Weights of a small mixture-of-experts language model, trained from scratch on English Wikipedia.
Experts: 32 experts in each of 6 layers, 256 GeGLU neurons an expert, a softmax router.
Training: a variant of Adam for the experts, 251M tokens.
Below are experts of layer 5 (counted from 0) of a mixture-of-experts language model. Rows are named router (the router's row for the expert) and show model dimensions 0-255. Each number is 500 + 50 x the weight over its row's rms, rounded and kept within 0 to 999. Numbers have three digits each.
After each expert's rows: a language model's description of what the expert responds to. This comes from a sample of Wikipedia text that the model never trained on.

# expert 1
router:600510491559567558537526482395584381559514479457456486466526569505550469539420447599511533527566501500451439507528466530516452451483475489535417509555506518465461501538447536535425557482515617469512484566557497569474488530536489465419474552475502496454555403529497598454495406455448477451446470513492405534429573375467561477505482496488552513522484405500485486460440448526535587500407521437494560561521507484506546537569513515521584507506559532546510476444426456455507399447476484471540441522474409456398562511591403605510515509463529429542470521475476616486582521532496513493517625529435599529386463544372575558471551445512550546472529610467516473519531495464509517537508422520566487478556524530564479505478446465555438435523513425477524477501461593473487454450485505
Adjectives, ordinals and number words placed before a noun after "the" or "a", such as first, American, two, local, former.

# expert 4
router:448498557446471375488482418439456441503540453520470438515462541544603516448355469543463422489450502494460619509519475545486487401538535466514535523436474572532532533477495417528596422529495558415450508497526498495388517491453517559485467580646474530533451452532562437555593548533546514498477524503463518472546533467485466467516440502553532381470478514562432526492512503489592502508450453426507444487616397455562514505452525507536503526463502549484513455495511480501481597527427478566489454533501492515585572480527464474549496525486416446482570495570395486430529494465500585509559520386579420448541409454498551449520497537451568452524504548447468473528448458556482460521456563558506496460460404547408507532560542539602495429544482526508486468649425516471457477532526486
Digit fragments and unit abbreviations in tables, coordinates and measurements, such as 00, mi, ft, ″, rep, kg.

# expert 2
router:520444509425434519568499458562506528490583433505545478509614518500522555500418492479480522311567447475491405556426497439519507513575494498474443505494514429450607459437534513488478517501398524569535568479505581541533416497513489510520487548494449491427469518530443460458533511459431492531528491502505499451421505592551468493492472494496541477511515474456505496467639524437479484451507499510555438494588440535496510576486475462587517594443454559431605514604474504517473396529479544459531530463438510511579511580478469355474501543453542516568535543399470510571500548508486530525458462520514483458470458552481492497523493625526530543471394594585492526510503488455500510454463414436440532450546480392584558529522474563401486429485512509556474585548397527509622510477563466
Commas and "and" joining place names or list items, plus infobox field labels like Country after coordinates, e.g. Tolland County, Connecticut.

# expert 24
router:492381502444537486517582501492506554437513512479518536498480573476496493477385499464583436440484527579489560487584489479499436488504484441494496484428502629485481537515467556468405479525441502537480519449454443406520494582527464459539511527527470557520471588515533482428507446493508554575523513559612478492520513558480413534462464524525551535540570500519447547490421408481477407511367464482503407401461517491645526428513503529501552447459521447428541521465468502535551556484532466471449500477453505457440355484506540572438392513548450576493523589550503567459558657486517466482574379447477549492555511426500510527647486499419503540515440460425471443495490538498489442481366519487442524519527518451518552520403543457494463470510574464444519472503490432475540513482502496
Middle byte fragments of Chinese, Japanese and other non-Latin characters, plus commas and word endings, as in Hong Kong film titles.

# expert 31
router:597526448506531507603437541434445424520495509546525501483520387541468537556473527456610486407504531463502483562459556513469472527517511489433533561436444531447483399463561479461525539483512499483525538441435522524538543615503419551508544509583434504565486448424618509602516542566514473506502570533490500533467464462478533491581480490602489532412579479525596407474462440463525468524585508488519480489523312539502501501440482532570519454452586561508567568466533480465516547474544434624496445431512460473521539432515503495486464413567500524543500444479520560546473554450486561465515443486426500432465497561517587497509478490468528595501471604541613439601520569457569440520556529510532499531486470557408453456462492473553475536579581539565447437523516540501493499490431426
Four-digit years, mostly recent, after "in", commas, dashes or months, such as 2012, 1864, 2023, 1960s.

# expert 25
router:527546590534489522496460570486532489471436513505614475538474526477478417458555382578546597586422523566493507556500544544488489508547613421531479459513524551497500515526492491449522519511519470416465553494504447548522499440470527550507452529481378502459569392460458469492484580470557565501554524540533473466503469557501493506463496586479454593468482505521514497513555643520572424506540478558423535587508585504521512517501515522475465516460538507518438490397510572606593618493471459537538503484488540479499520451482555573501436439551567430480590534575591570513549554562538492478521474479484480445429515578507447510521439479436457405513622497549460481371542500586454464489538466478579551503507488614454523430425518513502458470510493416389458439570546473491611527508533522
Plural s in headings like "Births", single-letter word starts such as f, t, s, the ﻿ mark in coordinates, and University.

# expert 16
router:510447460539508499485477447518495469534531454454555538527445481605550422567452529456401463482416546509478492483561561549653518510520559468460412480482481527510502445499544489537432513312488464471542490502521490492525459511505553474535482514399456469547498479506468569542489562444482511459398492512561509572447493564486518504509484510620521499543474575443459560566509417598489419519537453611545494446588564489536420480515569591530564549487479482542488432567587372444504452517480573520552474482483416516493589564488428456443433404496490435610405566497538488536579517480580528496521468520497491513477416499538543450453467530488534542458407479462515426475537487552519518452578564564424502643519566433449460563505458407453544483522511546530465494485492534502497504557495494
Periods ending sentences, alone or joined with brackets or quotes, such as ".", ").", "".", plus decimal points in tables.

# expert 29
router:594525593543522498458500386552402415482500514540486505479497560509565513461532474517575460522509482517502544473558494554534456476512429581462413493485552516592503526580544457563401394503501456500458457487558554535533427546546597428573520496472540437517472502417459489521613565460428540456522446452452567374468594513559483490477502472438488506451478512455488432631468536469507506543413575568435473576454582481550553513551523463491510540479522484572459506521511448514461499541540466558481420425488504547468543413488583496553397483580502533447479492413489411476500570457516513433573460568468519509420506485473493557512487552458513465536481535570488521542517483418512412468476647563398582464417508500534492481467511519536550518491423488549471505494587602466436459490430569
Single digits inside numbers in tables, after signs or decimal points, e.g. -2, 2.2; also single letters c, l, C starting words.

# expert 22
router:505464473436479356419531533402549539443450366612491496528567442488480529447390618481470452492544435398499505511507532462494514408545482569441537424506523481500486511474585482530558429488529537464536493443465496441552515494418444600525477480536557561476433480461552454551494485463430439430532523491402494538428425483546481459544503502489610437503558652481452518574575557520558465462451542470462508522477480497588559442523572532620548504485480503510551489560548418551501532492578405530504500502421411525537548396524492505499503497427475498475524556473444458508430477431464548514506529481509455532529399489469455461490513546544545420484476514546467485533442564533586484460567478497558529470584512443550516454604501548532568520441495623494502523482513513562592487467481493
"of", "|", ";" and similar links between figures in census statistics and score tables, such as 4.0% of families, "| 0 |".

# expert 20
router:441503484499413600453445564594475473429426382447569537439471600540490557551525542551384528469512468453572524519497376438470528579464510553435505562484552477513586537495422447523528459477542533387455489384537502438552523563496496463476446452562434442504510479601553546594499510423524550519509545483434521555504458473503528431503541380590538530505524507529589530445459404528423507469428479465455469523530472476542502554484522520442443508501434549471541481468430528563539561500530558586465426495486515609502518498449538499503471511400483488406547561474521490545374490447559502495550540499544453509480480447484525469534461526541491429559440582556484490507525534511514417403537510523440444557497494456510506407471583499541408455573462483564471499543500533518495588505408429
Empty cells, dashes, small numbers and football position codes in pipe tables, e.g. MF, DF, 7, —; also the piece ell.

# expert 13
router:553498473524473522533536547560430504453475448508453541563522502488505488511550441477532441449567495461454482540456516508543634513407518540556533517485497531528531523488527520436558559529482549546463451537536451464515538545468493467553494396432542490462478398478541628442507439527485469446541590451462430462536530434431556482403464478503531496532401524459472456556476534454343543563577474527459467484485469432535504518506508495501421458484540520509517503499495464464501520564521541529547505540476447446596520563619421553570540441420439561487477432486513478483471514533554453480560603426507464480454464411531397529643536567500538573500593527615570531513528543475433547609440476411468454505475485464420492530531482515452526525523482539587477507563463342460454496395538580
Past participles and verbs right after was, he, to, or a plural subject, such as found, played, held, located, died.

# expert 7
router:469589476494474565569482631465472501547553557523436517408470516476526500396513532493527572471512495555574551545536525511433476565512539435463495507452498502483479466548534497535483573536504432515459522533586447480516468534469573532495474525501503463533465453522507536524504535537582481451508573504593554456523497453415493460454532474476590474487451525510419454451450502509564538454523521530470515435531458579496429525470448447500562421622474424486478551434577555482637489545502531536425455526493576512570471542521475416472556453519526584429573534448490459476557461487459473466473381507469436545520494444363669448421511514540485482509574454532459505509449495450501425511439569494464477529455420472472512612566537469429535629563526539503610543517385423516559548581514538
Final pieces of surnames and compound words, plus occupation nouns after a name or nationality, such as -mer, -ster, director, footballer.

# expert 19
router:559448491569445498596520450577578492497597578493542531516537413503481515533528506584453523412567556513505512464503412506416537428531449533493469424612454531488443515528482489579534436516515504523544571546485445587478533419389426454423491512544509504553482527425388458434563555486507523518484519385435494481447492440520405466450532506541520526482566459566483378489548469461566571448526499586546470473524393529539415515451551519496438489489497549431450430518500435464519405513505481475483513525506518514505463460466463510595545437521531489591515477535542586478531545571492446505508485571536445553510447511523534472567419590437411528388512514543551471552512554637528485429505467492534532463484556593468604527485430487546516473471482507481436483454524565486470435598592494
Articles and list hyphens opening a phrase or list item, such as the, a, "-", plus first letters of species names, like m-.

# expert 11
router:550564521513457519563565408556507455569563554483566531558539503483564536522416458443458547426545458469507467581460560476389463489472517542527466534514554491415515532438446507482619485491552500522483526538465457494505428532509518518538444454506496561407492544489563449424525464553477509499441468472462480530545509448559573524437496514572520554475537435436527443442510601533521576485413531534535502435569514530553519588545538504573481501475532530490392403477444580418557482451484603388501546570585511608511470501459368513483392510478498590507425489472528585503475562487446635504513524482556590548469508536427548511509458438508484484396478454461538453465463446592561525425562547491522443467510513460564588475555464533448525497495591520498459490439424550516465492598540470
Mostly "the" and words right before the main noun, such as latter, even, red, Wild, often after of or in, e.g. of the dome.

# expert 8
router:525503524470516446520441465570472547486520497442458520533550500439449427463506516478650540437502493490504465574467555424464440473520573554495497481539559508477424486425582502479472515523562510536387553471433469486443559492481506526587475441432521542528534563451447551467395489528531435454507614542468593498561445467497437465534572478482418451557470547514618468517512513484536506507515501507473514469448504478511501463454452611566411595490504557439486550502486475455529419400486490442576516479491496487554518429447419522444531476557535538475523480363471490480522417535543542501526487552503509628519464525479507446425540467496496395419471476475580504492551443603504490512642419532500457526591580512495526550507467520458492452477462449537448457448661609541606471437496529
Prepositions of and to, commas and was in running biographical prose, especially after role, son, invasion, e.g. role of Director.

# expert 26
router:585547586433481420431529544475584470430570570438480555490546465532496494419464478464577506466500549456584457493526516496533566451575454531349506493542441535463531465499403455530515466522575543464487534455497514454542435526495513463411531492483509375484523447495456532524408521547460547497489509611529559473454531552544516434534504528538540485519462590484447512483511546526392554422558532509561507544469535524536512513527522631599467441481552553401513542507506483427509452509447468446559511578392426493472455481522518498462474406519566451502403481444468520491477563461491607510475536544550421510520470532508458449589500508450510462455435472464615485563543506531606369427560508503464430471504515544457487470483564505521624550506514453541587417513510410467450565523514439
Pipe characters and markdown table dividers separating cells in sports results, election and census tables, plus semicolons in chart lists.

# expert 18
router:372442516501493524483554467444608492499490430567481446479462490515516545528614474518490506552565474513573469574517613526549453490538412359501487454519467508535499461636580512481546576463451463456462427443547483578567520501538533498430549438487512512482506502467616480458452488519462441531545384550578498471545571458442530660500513525500435443558572483544538448435620451458565494492520477497514508492450435487495491555515463522543523490523416453542483513545542539427497435443506492490463573437489516483599442489489449428463395548444488426467500535511479566579491513472537465490463505496566439459508594519572536510384448430523493509528525584497453524480526524398450541448536483519478520474478482428489456546397428474529488580420514502486589533559488452560396492536554527
Head nouns and noun endings such as season, year, name, team, century, age, -ation, often before of or punctuation.

# expert 6
router:518567461511511455540490520579462463523531520494497464488503391515511464547499527503441420542476499545461476486475476440485452470620565462469499565481546450448452523506477491504499509623443510515543481459462442553496542602522548523522366530535534618418533565394525480502492475490535484574520511512467535537541471400614492456507464529518393452438510450509474493499447494435476521568455457438577574505528442530488430556490503452500553414431476456594465544476494525574437406448419499474481513505529451492546536521515508441455493466446604484526538396414555543540495514454418417524460468429462557542544486549496519516552554446537508484487391378454581551420497405455498453524475537475632514434460514450586497526469452522507482447513525481530504590486509615448392470454510638
Words that open proper names or noun phrases, such as The, National, United, North, South, New, as in United States or National Historic Landmarks.

# expert 23
router:466441476461429479394592507522536601605481481486509475487476486488507570519593586559504481497520554558535487383469378502530525571416467506516554534421479455509506443435492532447518517545544520450514447432562559537498513499539516494472576543589477468619525495593414538519536481498499446579466530483554576485500589554442507469549480529467518600492560488440468511509624538512480510454501516487536598455340596491551557422545409536447504513524426501465528510483505454481421497471504520459516494521537498524416440471490536452524529546544568491489499532495475535407432378547453547408433494465425576533561520486400501503556545533577513521522552390522431580481531561571484599491545447513460558515543495530534490505567400425510568437493444462457517450444491486529493547535544483
Short letter-pair pieces inside longer words and names, e.g. unch-ar-acteristic, port-al, Bever-ly, catam-aran.

# expert 15
router:466499479478659577414521480590507504534531576494474497548468488515566527506509521447484431459459477489580564417472495435622619564473458598476495507533431421497575534497493557561523498492523466511535467557430486476408488414510489446497519529450497491543492482461557431596476562463592522477523509516354486474529501538486556550504543580571498544628494491505462487455471457570472490451529461447458496489401480581443466537500494471479566437489466573562502525548548429603560476505462515487465523420494508592515427511505532505567507550537401512561507512573539453564536447397453578539542481521508538475504486448521538549617530428614540448498556386494522459465457404465505537405464469526536517513526489532544441461540579594524469488443481471408425554477463445515501483451492442
Accented letters and syllables inside foreign names, plus LaTeX backslashes and dollar signs in math, such as début, Chérif, \cdot.

# expert 21
router:568498460573508550545431548502552499463573549351482507423504492456442516554481563482437521360511593562485410476504488459459496474546497505462534512615481554410450539544559514450563471391427523482450537467483436536563531418539486547503530519484490494466557481525435570393481432396528472469497462477565510468530526571572538437457536490467504523505578566497509521529427510466465516485504528517469520542467465527454402423506415538539431476575520546429626470540406421497489424506572524479447539524473529518471451363567516546433519446522566424469425513550516506462508474496528510503485441546394585533501564538601450467400417468520461457422505412533489460485578576511540511519526550478469471449503552552569509442473531438456475547393572482516512558460422485512485513524506541
Prepositions and possessive 's that introduce a following noun phrase, such as for, by, with, from, at, into, between.

# expert 27
router:468518476528581530526507487598433566541483512513466477469551510475539471557512520492418509569539499390526477440472562397452527467525481543468499456530444472427495463438484497519485569578555460575406502543476550399561408397453523447396531582492459511446457573530455431462473500495537491543453535433387482441460524468561471569541470532440539457424504495609528527568428611480451485545511517528445423527527527407493467523553636516503467493517490497536458439518452538435452552540512526519582516528471484487477558444568527523434505564477490504575444442537530480543453398539520387528508440476517567528642537565541514446512571423505483614519563526468508486529476466615544497626491502472594486493476527493440504466545590587496436468537562539464556484504498515476427505574529470
Opening double quotes in titles and quotations, and prefix pieces such as sub, over, un, re, pre, per, co.

# expert 30
router:468505473457449507517588451492454573454509601421541536558533546445415458462488524508432531623491483494468526465465506469473547478472479490557538525495445405608447513531477474551397516463471522547620463475518588524474526527474483494541442489465438492523476453570513505541557421504496554504539479488512504582439452569579514466540529468478468441475460531490565544475511451566574406464513501500514495461488539472373522480467480456467513564507584431423453462539515525545471521503533488520509526620499583484461473598342642476512559528454428533443541451606423451432463532585418439494468513520466429546488563450478473523507533504450467559526530602466563547598490490496478426546422550518556527510368506550491489498453600466450519541459474540522520535509577486636565468481503420
Single lowercase letters or short consonant pieces inside rare names and words, such as Ribbentrop, Zigbee, Cerambycidae, desegregate.